From a checkpoint of a small mixture-of-experts model trained on Wikipedia.
Size: width 512, vocabulary 8192, 91.4M parameters.
Experts: 224 SwiGLU neurons an expert, 2 picks a token, a softmax router.
Training: a variant of Muon for the experts, 923M tokens, 7344 steps.
Below are experts of layer 4 (counted from 0) of a mixture-of-experts language model. Rows are named gate (a neuron's input weights, with its number), up (a neuron's input weights, with its number) and show model dimensions 96-127. Each number is 500 + 40 x the weight over its row's rms, rounded and kept within 0 to 999. Numbers have three digits each.
Before each expert's rows: a language model's description of what the expert responds to; "comes after" lists some tokens at least twice as common just before its tokens as in all text. This comes from a sample of Wikipedia text that the model never trained on. Tokens count by the router's weight.

# expert 12
It responds to: Word stems and common abstract nouns in technical or descriptive prose: part, end, hand, addition, storage, exp-ed-iting, trans-it.
comes after: " ", " the", " re", " a", " de", " p"
gate0:553490534547461499509441583446486487508544409468455521543517436486556424506549514573538543450497
up0:478465541441442522464527473434477500416443525469503473535465542471563472511508526553480448465473
gate1:509520508510512534518551440480492487538478575487462511471512517476492495497476516518497518445513
up1:527507526428485515576463502545404483467580518445535519597470494450562482529445487457569453510471
gate2:490506543471477478539532417465541466454506484483540510450482447488497555465489589526434490523468
up2:513432504551536567580486540439569538435490454442447449538530480447496473497449486483480486557462
gate3:473501482448515507437534520506464494490493467497518478538482555566487455529548453406532534583488
up3:405488531490501432509531479501499477480488443542568561546461531479525526497493506549494560498461
gate4:466458511462498494495511512483496508505471503503526538441508488552468489530511376502464486514487
up4:474520469511494472548528554529492473610495525515547488552537472524464515502459469477578498521494
gate5:513505583489454518517549450528482488576488509479484501521525470514442511497513580477534553496538
up5:541449577514504501511497545479564496406469484505517462459468478448512539475593580516548470561425
gate6:525545474487465500489572534513507517533496463526424493442457559482543523513502513458491532497446
up6:506499511498519539483545446492529462453527563502429478527453466476520442480507474524485553489446
gate7:486526509514492531533493488486506520494478481477511495431502509525591537522494526568451449472531
up7:545454399481549492574503563441484523494528515486502534475483578440563439607523487512466497498495
gate8:532496489413500567467500458525535482434567510491499496388496468612554533422571495508499519485492
up8:468519482443506485539495521472506520526494487472525482494509489437574522553532529552488535541481
gate9:485449454515518551462554561474483439517508485492524561546457608454486433540494540535491480479437
up9:533496435560482508510533519444496465507498571528533522452461507496522540477466493460449411452471
gate10:519479588427494430519531501515552486542493479493526506440472509448541537501434471494516448573524
up10:572537553520543528468530445452481501477535418503431486502509492547491486576506480482532557517474
gate11:529452422478418450472373533537459480523534477431626558447478480610396513497509504510489531525481
up11:522546501479521522483480533507454434586544503521556518580497556500536452534477444571557456519541
gate12:423495524412529464392524513581421479521443499509605498447480529555507566509532476509428528525498
up12:519482558520479580502511486510480506491505521499521501467560500548428503475510516477548524513493
gate13:520495446491461541511468533469503570513556528610504529549477471560614515488577541475516548483537
up13:496524498493547478547459503498571485431540535489443452475463501503514545518503524491544523589507
gate14:468507558488489514498498482527441471494472461460493533500485517498460513533480483501576518525494
up14:437531470521485447506454554515397432536509507484400514470523485550491477471502476516481449478473
gate15:487509542538423545528568482502566464473447515533566556541530509479482528536489502522535480562435
up15:496569536549507535494474521511522475607500475449500519500451442540435473507508490471517443518477
gate16:497460455563464400458534513505535510500565493422513551491502461488521509532501528473504524482465
up16:501464406510510518440587513523498427523465466490594531453461551541472524425527488459527458462468
gate17:521549417491542498569470483487532461476496501530518514485501421505403496541425536473516552496510
up17:498531543507519521451474435482491534539483540476468496502493531496491594507517459511524512497492
gate18:507472493532450491570458464531462497388510476508457486501454591603375526545490468444508563479514
up18:445484568528408473438466430442504455500589547491477481527469527541488521484543543521474487497491
gate19:471447501532533544414541504529478522464597482438513423542516507503508431510505443524476516539499
up19:512522451558539530524580530530424521546463476512461479557552485400510517491546507480462403442494
gate20:449567461516481472482558534523483484487461446471532562544473437483510502469536554506503506493516
up20:487528511545463525442521473457510504499453496471467511460496420511488483459522601505475477510508
gate21:506524478478440421504554524473563489474484415542501484445436572508480552542541460463510500560479
up21:454542474465474482516526567468556482511455521516565612525525516482534533580546512516422517440547
gate22:475416522465462415511532437504542468446479525490469489488518453467575507427495487494473430589493
up22:503517528406555402489488503515568537483489543550437533478609579532524480496493536538542546519519
gate23:531533514523558417500477461527543514484569495541517514518501452487469515577496475428443509558570
up23:465541429524474532533497552511473486460509563502511498528540501470512525531518523491453501558432

# expert 19
It responds to: Hyphens in compound or Korean names, list-item dashes and infobox colons, and common given names like John, William, York.
comes after: "\n", " the", " in", " by", " Re", " New"
gate0:444527502500530596518538441498446526487445506475488549466580522462463458523574431437529466562466
up0:520525519519516491473488475528483533576504499476469494424424494494514494502490421466439573554487
gate1:495499524499466507542506506458534512535532439493481574563492394497579537465544469463403531505460
up1:467425517410506430447495438482474525467472446547493472476477479543465559498509534431543539489475
gate2:525530481489479474539421464508473554517458485515487532511442497574494467546491541525491506502526
up2:492476476476608498486478573524452521514466521487509520488460512594483562529468508436499448477508
gate3:553528540552473478526525513490494574472446552485437481449561541537536545514441433456487543534523
up3:582420542459523615521476497502439474493460511489474516530519536535502507510517457418441478479489
gate4:499532435449460522509513520515600537485545513553508443508538485466459513474489452428376534556454
up4:531423492526476493503531483469452560495483480461525521488440560483463495511481402512487586499489
gate5:440431476522511395469575452518604572404550508430569565427475528558469516479493487536497538493466
up5:514441518465503494476512526517520521543522508436484511478554480555460526523442512477477424542454
gate6:457435463442442533638446529500515543509479501435517507536456550531444520478543478438509495504487
up6:522494490528454569465485503531510488466537493453509523512512476531494485535480467470458520514489
gate7:498552549506496432476559584490520516515558463520537493468523528484487543509486508501561487472452
up7:500532526490470548487455560469513465417475538498499511493442557527524510481489528454456499495544
gate8:548549482483434442621499417518510481520475457480471517512524502503545489492498518603460481468547
up8:508530498576523545541495494511535472582492468531543537469469500514418528539509483440451487503536
gate9:552524461556513519400518526457566555502494511392464496582441441512622496505548512502447516502484
up9:444516590534536474489488570510463503500532559546579474533420516488499497502499507523502564422489
gate10:475571491494519467499428533513484462566537475522573438464573501551501509523478508397500491578483
up10:437518494470493557549542513505452402393505474514518489520509567468490490513503560491483509524503
gate11:465490502530457453565481407496569506485519480519449567534517528513463559478413474522483540507450
up11:477481490573456484441514557532444544533487419590509514540438382554496484509435499471576582543499
gate12:486469597448479549471491458504504531545488488453411503515515524470489472506519555525477555425530
up12:523482507486508518505510500545495524540567536515439506504474541484488528614436499487530471453451
gate13:555486540556450491530467551481468558498503529530507571555500478485530459519444557483521531507436
up13:530515496494474520475528507547499539447454527451481515539566527527514434534555569499458519507475
gate14:470486454479462463528514474507524513439496459545486507552496504483447462483525502478540451511442
up14:517535478542461473479486456575446545526514497492482570494556496487424454551562486431508441434508
gate15:488473495494490471500528536496527471500544546469530506489530567474497545565480595428447526548497
up15:495469568492535531506492478560547480547490436491496402466518509546500534564512501517537460508549
gate16:542464483587405502423498517534536543483496468512531501458421529511557468487499471521562440532528
up16:442464518443513470577472486474527556415529502450460551416430552516526469562495526518496513464511
gate17:515448453520430513513481581511455458544497549533432508494554565522496474472492500518489481470433
up17:567486516515548477533550450471524469481521475510496445470511444583495497522562436490465554504550
gate18:458495537575486505477497591526432521541524439455464515434435516523593477487569486519473465502458
up18:441478542502498436484461481505540541450542505491453532429515582490469524498424467438432506536520
gate19:503484461514471441486535506501527498475420540503549560520531456448486495512522579494517551623551
up19:516504462525564517465521479437507529471494475552472500470577455515431534477547505501480395524497
gate20:477515519527533520515515511521477461480446490460486522426460518525545493588549533528527529528518
up20:430526570499438478530484459506483494585499533509495513528518499510514460504522503561552450483499
gate21:521465471496566543490492500490507549537509531540517509434460438440496506529454588468473498533500
up21:523542506518555600466463533529485546507497487485563511541525516500447549563499508500509497546425
gate22:544439504517574496467511553428507513483439468536462471517551474586436525485454560450433479589511
up22:488490525519533502487539522493483491485493490568578520529454503431459462541447477483523495469525
gate23:548499539472502468519583523537502488415486540538502546523452510523497411478625520550549543500528
up23:498570495536477532477589558503474504535509516553392515489501501495504519527549488483455465513443

# expert 13
It responds to: Articles, possessives and ordinals beginning noun phrases, such as the, a, his, their, third, second.
comes after: " of", "'", " in", " the", " to", " with"
gate0:500476452562504472520478482517558471548480500460557524518540525481529492500484567491536451523512
up0:553519516487545484469458463495481451543482422460460536503514581526508430576490473543508513428453
gate1:487493405508555532505433549497602605462477498557600519507561487511476561554607468461516520514504
up1:502498557458515494495466447492526488509471504452581496535503432547567528535412413507449446492414
gate2:453550406473454425523472494518492557579506506529445541463573440531456475507498520500483490486466
up2:507506516511481508489494514532498550507551510467530511518472498528461496487506486419542459533438
gate3:521465556510496507541437519494522509516442557529516543549484528489352480505498526497470495454486
up3:541502458482421508456507466480503527478474541582523503515463521452540560530480509479525549584568
gate4:505534538496513585461563490524509475556498537457498454543585506548439502523480554452479481498503
up4:518447476492506589478587485508504460463389563446472485559535506467551579494523499430442484466454
gate5:538462548543455490447466557484487537490561528500465474484525486500550477532497478449494533486583
up5:410542509485498545533537494519471445604426511469521537526469496524550478456476490479427507542520
gate6:553544520508437482558497523497483523533509420518512545448514500508494493440446507549452563461545
up6:523546547479516550492533502549429449541516462436517501493456573581519456517480487478525526471537
gate7:502457519525490512479486477527512477416495530492457509489470485459542531488447477489549481456553
up7:474523494509493498522502533501474530465526520481486497507522498458562529477478491533607427501479
gate8:549482440499501470459472515523482539535541444507508508497533540404523522456441518553475539584551
up8:475490516533531534533505580514561481530495483424546465493474474479510505491538448454545513521502
gate9:462525591507420515547464508548528463535462492444512459449490485546608539505533460505512521503533
up9:486514467513462406514472479535534501477453486553536510487541495540509529472503466472510582522520
gate10:585522477500503510415562429472501462466498565419465475433492447454499455482430475572442539440496
up10:529585529492519468496482436466542474492526483521494516511514540561450459471457583510426440488476
gate11:502533473632444509506519537453510471484559492470466480524480526546408429465541547427547467552475
up11:471519499481468502560464472543484573550532482463547456437478488469493521504493502526499536446530
gate12:468510584437502484502549535492545502489410509501491515545489526492538467511586511464556466481475
up12:555475464515454521546468476490500480468498504491514476525447531496527522548495494440543472519466
gate13:517492468520474538544482528481418475479514517531486571424531512489543472511538482508446538494460
up13:489538496504466462445499488515506455477573503458490429503477461490451494457485434537491436561477
gate14:465476474500467594468490483530441538424515457512534622579466453594484466485454566477404523457452
up14:457569452487538483412452528488441540547503501429500564466496491488464483501556470461463523495510
gate15:456505549450540524507511422518582546531540515529553527505515503542451481461580529473506485520561
up15:498528551490547514529513421469508483537479489516567569515545492480494509470507517526521472469547
gate16:496464503556447572451565527485521507482474445475510502481515454449493465491459527372495532507557
up16:494551522510390504530520526530469512487512526494541519447444516513537492509495531461464583476488
gate17:499471490527510545383517536509483539459468585483480473472537548546462489497467425542515477511501
up17:487530540469504497519436489475482511490524495553475500489532480504436446585516577501470480471481
gate18:469587518466572481467501488456464550490484468512444497520491486543522527532545462461508492454479
up18:485477521461564490556475503480457431478479522457579520503513550516564475488538484581454539538428
gate19:517449455471482556450549466475485501520482478479491576548475565534471572545424460510459499509551
up19:429568497545524548558504553458514495520533478516437510493567464520496539473457437492500481541491
gate20:438488478510493512487474499494510451556451524444500527440457541466515456503457455465520477404478
up20:543491514528521455603544494515526422548502509439471475466536492501491540436529447484476508469528
gate21:457555572445523537556556575453479564635490412487484521451457490511494505527483495467467564503464
up21:516478440459486535502487507503501530472498515475508537497461457499581486453519488504422478533509
gate22:467513456521528479450554525469437536466495520486488549530525448508513498483497556506505509473520
up22:470463490527494524493496434460457532433576477556538507442497501475489493467528498435456524461445
gate23:518468477522504533394443514471518535533497457464491476496553493512555531498487571505530499542558
up23:540558520525442554511529514486470531456516568487483472515488493445590495482523371463530465472427

# expert 3
It responds to: Dashes, commas and digits inside numbers, match scores and measurements, plus unit words, such as 6–3, 3,172, km, kg, °.
comes after: "0", "3", "5", "4", "1", "2"
gate0:588467482522498525546573489500483469489504509486484477558536509564510506537514557452509429453457
up0:521459436469482563435494432488482530485501420480533547526476550513516475506495515505541554518477
gate1:484544534571568491436425594479456514490539476516478503583560537436468462527546516495495522522472
up1:458530525486552483479464539458453503518447495523478463448529505542542475470489490518475518565526
gate2:521492562603549558542478510494506550468517565471553542513521548505477523449478511619501535542463
up2:598497508518524471547564529488588479513503496471467527484508495523474545548558496444487479490474
gate3:508584467504519457517452585571529541510492553472468462472474456554521548386541461477526499488602
up3:502422482556443443479499544456495474399478428509552531479450522516512488546507508435503482559496
gate4:520508531439528545508548422494527496496494480494509469478588557556552498466526498491519443545568
up4:487456477489450501461457487530488475515493513518522503546473493556459550555516491532486539480554
gate5:550512449548476472411476507513534419433483506491545469519506460546616530484485435487552543504517
up5:517427435472390473485476481482514489437420543506497490541566497490581534445418437444498427454560
gate6:484485470494509518423487581543527439605508560547493569465540543559492570514531520484483522501501
up6:518514451455478525542539488445458478444487532452488506504505499523517521461559489521496515471455
gate7:559501504541497441496477495532452429459501499468488558494486515524508520539553464567530508515534
up7:505512512481469437522486519478545571542511548507465495481463512452550545501442487470521561508509
gate8:484561434465500476510547551506521512582549520521504502562549485565524529467433447504535555406488
up8:532548500446501520505476421454507460496435450486572455467508477508502494486492506522555584494502
gate9:519502433518463521512488470526432465472481526517516479428472563526524512598553502518436457496564
up9:526503470440531492555476565471533596574449571494495502532465498505442534567484487591561468473448
gate10:506520503497499512477505440482517530518480508471482528384494509583536512524531480455485490420452
up10:564491512554483438554520529536548550528578519527546486497478504521548439471520475479521423513560
gate11:563531519511537501465571491482493422483512495509447464544504517473447491527572514477465503436579
up11:521451484495482476468534489526436402469549485546500445483513567511497492518459499547503521489506
gate12:448494507519481508510504459464502501480465479461507523505500498612482499491546421493518485498562
up12:528560483485507530459491505501534504565484491588479436476502469557440551537535509425493506482472
gate13:429497469450479528498486414516522439460475508518499503486535464560485458524497500502475485497502
up13:504480549495571486479498554533533463458503482519464455445423457444453503497484420511541451453525
gate14:504521476522549473489478486517507480515550508554493483509473500460495474465536429555539571579584
up14:501490535502491554526372490512490448528487524500477508555498541425463588507512485512562474577504
gate15:526531581405511548514523615520440556528476516513481590472507567461453574483506559555593545498560
up15:523474486485634514542498479449487453482511493551476463476500507430461461523492454478499477457515
gate16:427494554514417536472528501536528490418524459485487524518522469508541505534507552473433519468469
up16:526471489549505519389504584530543509484460496473473537421503466483503587450423470590474486494528
gate17:540464542484504472530511584495599467490489544456440546516480516461458470540473481443494570514510
up17:537502478512593522568610475544567546470538508504510553424440447549529536598447487490481499473515
gate18:515526496540436538502550507524529500545571516492432472486481481573500535531516435480498487523589
up18:565413514530563457486478494510573469630509488546477426467566474559529525550512476547521548535513
gate19:505509519535453483506471519477544525479526487474459445492527425469545502548541561505521516548535
up19:450534472446504598560414501475499523526479423484534528497597478489528489459563554568553563520455
gate20:442509608476558467498546599541462469454550531506522558499455401477553445476554490508455531519496
up20:434567525495547434474496497476478495431508440456551522459473476427432429499555562523506474540501
gate21:456467476474530463459511535529533518461499550495500486511558484531535493519550440451473463519531
up21:504497506448525528509448588518473512428502519457479514572589463539478522471443470487553495530447
gate22:459537481556441528456503594477469443498437499514480486467507464524517555524536471555507521530541
up22:483423489494509444518486468504451511430516542598495503504519454513576439450427555465483593535490
gate23:575508469437534459513449445533470514464482477493510557508473454479505466512495507571578497439528
up23:463592496467512500480504558514491533461545497550477449436557535495491502560438448493460482555507

# expert 17
It responds to: Capitalized first pieces of foreign or unusual proper names, mostly people and places, such as Na, Bre, Sim, So, Ban.
comes after: "-", ",", ":", " \"", " the", " of"
gate0:545488514527509492569481395499525493459548491459507485517595504500471540501506478527555458471535
up0:540481544469555504477448530467564517458538475476514545578603568408491478502423475568529483430485
gate1:544473495450518484492488533529592489500488536496488485529553504514515609520486534455534471501500
up1:576501433507501532483524524491500493549435481522414543470502451483517417518557455510507516523516
gate2:507489484462549512420520526579539502500550555458550495473526553486498508462520480582468548453420
up2:495484497531529582506509581519507419524456475477554468484512477599479492473563471510546525474473
gate3:528529435570525524490542380528513482454561468509592498492511511441529470545594500566476486554496
up3:527453526538543528495488495553525452423502541498481541499482476543513461485426527492485538554512
gate4:525537450524522486540504461583528527566477537506461482599441502531527469485457488537483582446479
up4:456567563510495357505473492429559502422581502466415480475484456469535521498553425491506529455565
gate5:513498418562517485498508484476547526510541552560517524525459572539461450449499506504497440486429
up5:533510552503484463513494550481487510551520481437526478544452500535473504456499505495446527556456
gate6:456517482529556486490519567451556465468556573520455499519454531502517516484592541546573519460540
up6:497489503566584509553474571535553521524489519588498557483516548495508468526527496465560533498534
gate7:519468532477453558548443607385486525545508458501459529485507464620538472592448468472430489510520
up7:502502483567573562508557471380510524473467512499498475411515471528395518496458527487488560502539
gate8:489511490500558481437560532508533537457520418539490545487552497500520509417545526490506423473487
up8:551423473539513479527495447510473532546502504466572514530489548481459456454510529530515487578443
gate9:520489458432507538506493433496502467443482403526449521525547568511556513538505530457482435539530
up9:542464504461511508477552522512528519462434564474534476548507526461477481444546494507504556476534
gate10:500503514466545494477507490531566471538505510479544484516444487443508521440543498526529481509509
up10:521591506527558497518550423508562492584453542451504558517484460497505515446525495510509510518498
gate11:537512466463523464466501570513481490545489486492476432562484459537540583516507472513525497507478
up11:517478503535509485554478482503474467456569530467455500529485513467531521461549515500442430520475
gate12:513494477511461478498461469408470510592582435493511494505454505557507566558508514511457554487480
up12:483464579584496472489543488504457467480482598497420509518464582533465556500506510538455475540574
gate13:505477448496469513536501523539490533501481425579469550454605499488488449468467549552574502501518
up13:444557530497478481520542463448534490575496457474486545489442507488518430499470516496574477472496
gate14:498430525545461506460540498521547503577463526505493553559543428570409491541489546445460506496461
up14:482457502501549535532500521512535470488468550522515481550471507479479486421487484473440472491524
gate15:511496450477498514461518415552500500477496534490505543465461496487542505499446471466519586501531
up15:458507525502458489444484482450406462528590473456520410455508527503469567530491490486474517426485
gate16:496443562577518466547562372528552537528422439471496538560473505458499498523470531527477491464510
up16:494425480457486510460461562490500422429511526452509509485557458466452488499527447480449443502536
gate17:529507530505467475532470501535512503422456442503577440362476488523593514477480438607557489480513
up17:577521519525411484482498507516479500494493486515476460522505483485482468550462497477492495516535
gate18:481505502496507445490514520427564445542566437446478487501546513493415578517448485493488470497453
up18:398451485526517517461526481463571559414486524514529570526441482459481507502514511450552498540566
gate19:530490575500496510454500516524504497499513522474455494462502457550575462464506433464481523483499
up19:498487515509477458507461521457555445461522569513490534449474541581551553492525500474579530540455
gate20:505551481471551497489535467546496513447499551542562551483508476564503577452475521535577519435451
up20:543473495440472510456486524540525516537492469475495504516526516549516443496520489475460466418483
gate21:366528471507572532546498528537538571493498491464527498494476505516512546554501481522567493556451
up21:511457417543485475531557539452498490552515554470468493483475441464549443538448516539580513513513
gate22:534504542447490597507505520531433505493483474471464486501479479459584517532509477469455513460501
up22:554509448538481437524547565454499430486533533508454581523530506473526447476515540470566575481544
gate23:475515413475532584444446478544531549586599441460521487478572482555511528496504536588473534513512
up23:500519456520486504429469488465392494514480490471470466545439600509525438536545550524468444472469

# expert 2
It responds to: Syllables of Japanese, Slavic and other foreign names (Hiko-to-ku, Anato-ly, -ić), plus first digits of years and scores in tables.
comes after: " ", "o", "to", "°", "k", "y"
gate0:479476504519479488499476531527503459514501583538554484398505482433506595491503511496436501589496
up0:501557515435491495486465533442477505523517484528504464469452441467523447469484486496437533538515
gate1:397596465460487543517480461551520541534510561426554481488546515458530506533465535516500496517475
up1:521497551540538539445496441490539507497598567427548501537510488479496512493600466452512525547425
gate2:484497555499451574506501499541569512520492495541551502494535422481527521458535471425508472480441
up2:505573471496451496504510571451485424500521571444497506508525450434500499516505497425494506575536
gate3:535490526518566517531495412496542506533514491493515563509563517479466458533525460532507474520510
up3:450567484483587435496479463482460603387530495488452473472499497433487497421520491491521505516506
gate4:419460490502581526482485508507509522530481516576501502469573553518447564483543516513521449473520
up4:485588517576521462568524516458458498569489532404471464575534574535528461461496445531476446519534
gate5:554487513577482505437512459482406503484542524425535483468521526519471421468544537491457494581549
up5:427442486516472502539413506487519485517517478487534496491563543539491570556525513513503438554453
gate6:420548482493521503533457482540481521492470492481550481498478538517522485561431513544596474513482
up6:493520496561494498495480556492475499522453438489537558422567485527494553454435471491504498523440
gate7:510505459487541421391534540466479478507487491471542533502449438500545573487454469517496425519609
up7:479503516498445485510561513411538517462469526433538533498466485487501568484507517568579493469486
gate8:479483490494501572497517554497514520510488516522543493479503494460529547565594488434480518502549
up8:482474511454420467535462531515433507491509482486487485444452481538430587514493530567547560501446
gate9:549526481467493513554439441512515499539485471479508486474528553513483546474481485494510502525494
up9:391472491526532511517556558558502533490502456493475470527428495466491505536501487467501536565541
gate10:508495487443526501477491548522458497432512524543432473535530472515525442491518522522457539405479
up10:554425476515518505468566570475550504540445456549515479385477498466503502473503472476535473528548
gate11:439436573489535477430557539524490481500518552501464496556442458529430489504494450514455458501502
up11:485515477477550582453519504507402509517484513502519486511542582456383485481538439483524598469476
gate12:493578508594469468539546510506563488448491440462484496476463532563461502478543490542472542458503
up12:540532506568512463445510498509537479595447565511438421544433489421581490575505438518409479572519
gate13:515461514544505472507526546492491471494535513447490467448547453438552481465557515503502441581552
up13:463476481466453501444466490541468485500415497470472426514482553486526481500526457439501497493372
gate14:491533486554534506615505437496560504491432496500509508436547496467521424517526540536501513511495
up14:489476442527557529499494448426509504500467468529487527515423527530517508497518486563566478486514
gate15:546577536573557448477524491497485551479565567510478474422446497481443515503484435496484578472556
up15:535560499509553500495443532454490495538514523541531496490473508465552576509428550510470518477496
gate16:498560440478496516522523419554442559515461505572497486396499581538445490494505556567458538420545
up16:495513565491486503482556517543520545494531456484480591482451433479415528561524441508490512494526
gate17:496507501500535479538523505521519475469560472420547438489434502462497479506517467521463486493539
up17:537482522523485440494490445485512443496460428477481525506435477512546436423465482509523513536520
gate18:412549452496525478468574523456507520532538526506557509492513526502458498534478557462526445373560
up18:541527475516540426557470463470515492493476525430519424447549500525500490531473517473470536526517
gate19:493518452528514512478482496569447482509499500566502485558533459475561465538511563528474522483449
up19:517475503480442520491534456425528549490473507448525519512462548533549562528489355562462507495525
gate20:490525533538546514447536493472489482560471510520475481437540501594544513484590463503530497555512
up20:523481520570478562489490513546483456519520533491428480516549545476421472445475539501540513445521
gate21:483513577542480469588457482592447557406442488510575467481517500459499543442511492507500500493507
up21:456516463507474553474428516461487535553535464519428492536466515443512548514433475534502484490384
gate22:529458513477463513538502491525465440513456514407415432485455501476546488510482435491419420514499
up22:616494459526489410554424490498508555505511504520504572435483404466528337476549429479462500551506
gate23:466486569549443494458519504481394433474482497482495551458519479385551503459507537543456527491445
up23:515481515479499463476503495514449507444465432528545533507507563518537498466416522525532477540525

# expert 22
It responds to: Individual digits inside years, dates, statistics and addresses, e.g. 197-4, 34,363, 44.37, especially after another digit.
comes after: "1", " ", "2", "0", "9", "–"
gate0:503496460497561473551518532491486491514522533428476493552612488503475519524568532533551491512476
up0:491541523521489565507432445572497529503499447509526499464483541549446535536486559422508492521436
gate1:521394475482546491469427465507492500505488460542471497551522432471519464440460526547425526516531
up1:566447492493481529449456489488479448550534532487532429455519517482499509504520490520533476494394
gate2:599478518444539488473548553545523470512499493543465409457489573519560496529519528457502459475499
up2:522492487422525514495487495503463528508463462437504520511451492484528524440484474500496491527432
gate3:464536543532565469482492470463524492475474503560493559487544466510489490544543519423521496474525
up3:462529473464475517522482551501540531513572458487488482565510486506551496506462529468509497489396
gate4:480425455537581469443456471457470444499492488481508557542541548539504477527621565515455538489368
up4:526470492510480462537494535543498404473464493475423509559456438530599516505485518419459613501569
gate5:493468529506514487493529532504493577493555460544520531545484515534479442566537519494501458502493
up5:462548506491485484546477576511541463508467416547571545512528567488539546511489540536492447484534
gate6:500504471515511500540483609512488410495463541470518555496466487493540558494453501515491473508421
up6:341506426470507458456508503540467477511415556493425455423466471521567564439491506472515504478479
gate7:521500487432462537546514452534470511497484413519488459527491457494539511520541496524497506510510
up7:523509576477442505521497485542526577526491453488537530567464540504463523498472462561457464435530
gate8:538485473517553509483513587507550478575440468460473535502538457484473506542453515530510522504497
up8:497452509396515567482483520545493519538485467458450518561521506436481552402443466533480508477492
gate9:552446500452486426490513524474570443558518521498479488496529511501410469404524590506484550483538
up9:490469444488511505445492449443467459484470474538583513480492436520496466496526455524501463518492
gate10:489526525504498491495497545498514440507628528485517520583481492408456490477461518495481554527463
up10:410608489502455572556498482471441506487523488452509506459422418475524586541453440514470557529507
gate11:498479558486494478563449501473546467470445466448456494507518562481516458479514471460412486474481
up11:563522510491568471407549470571463518541469492511549571583527508584520517547561555577511511495417
gate12:531460518523484572522485503481521531477531455497494458526439515506578593525422519543486485519560
up12:538531526514558433482525444531512536460455471453469487507507468428560543504504476473368513512482
gate13:447428502539503519439474428503494527534438533455508505405530468442478524502493453480504501469539
up13:491456498559425470529521498479503485449526533458470536486552473474432536464478499417502550562506
gate14:475429483477464479510484536459503474496488488484507538499577475512431535525537529445522456424549
up14:490486527466492562471456510468494485511474455492501463486524452517522510548520572574485526389540
gate15:571524511492494524549551516482497535486466572509448477505505478469461456502432492476566497559479
up15:534458482492499487446528545519501508514505521519480524440535481498408478550383533534508484490528
gate16:521541511410560516597533449496509500464500595468526507508523520462547477477494575515468531515503
up16:516519591457456485518511452439518455548442557460512540486382515499516496545553534550535511522398
gate17:484449495570490529527497441522501439507464462503527480411464527524466471538507564496492545533467
up17:558536477576470510570523549462583519539458544452469569485507438519509518541509479456429541494525
gate18:483465476466514545510436472507519483506438468466540513447526509494580519441448521479506529451484
up18:521495550546488529502531591475482509494558561555455444574572458528498475529482459501480523519457
gate19:545479481508541555516512502427526501605485455565530475551426431492506532449513492531471498497481
up19:487474453541532450531512476515473519451425402522551537502479480488527474557561508529546534496455
gate20:432465531477465526512479554455526416491562509526466490496527526532531503497464486514486480477457
up20:489491441557501471508539482504538595400490531476508441490521564534465502454555479487487451461511
gate21:485469534503435521524439496474494501529488505371478448517417469505450527439523471453518538485450
up21:492483488440483485531447482496571537471472516443450539539494529535513521500520497451520493534477
gate22:434517601532526483489451459439465519540503477457493435539522503539539487534506544504514484550469
up22:481518477551467505545576517503528436514495551528526476475533486528397538480470534606476381489425
gate23:505464443457550583478493544454532489456494544512517440539582444482431445474497544552505508460537
up23:432501565467554478483457477539583519494507493459439541490484476499471517462538482395549543520541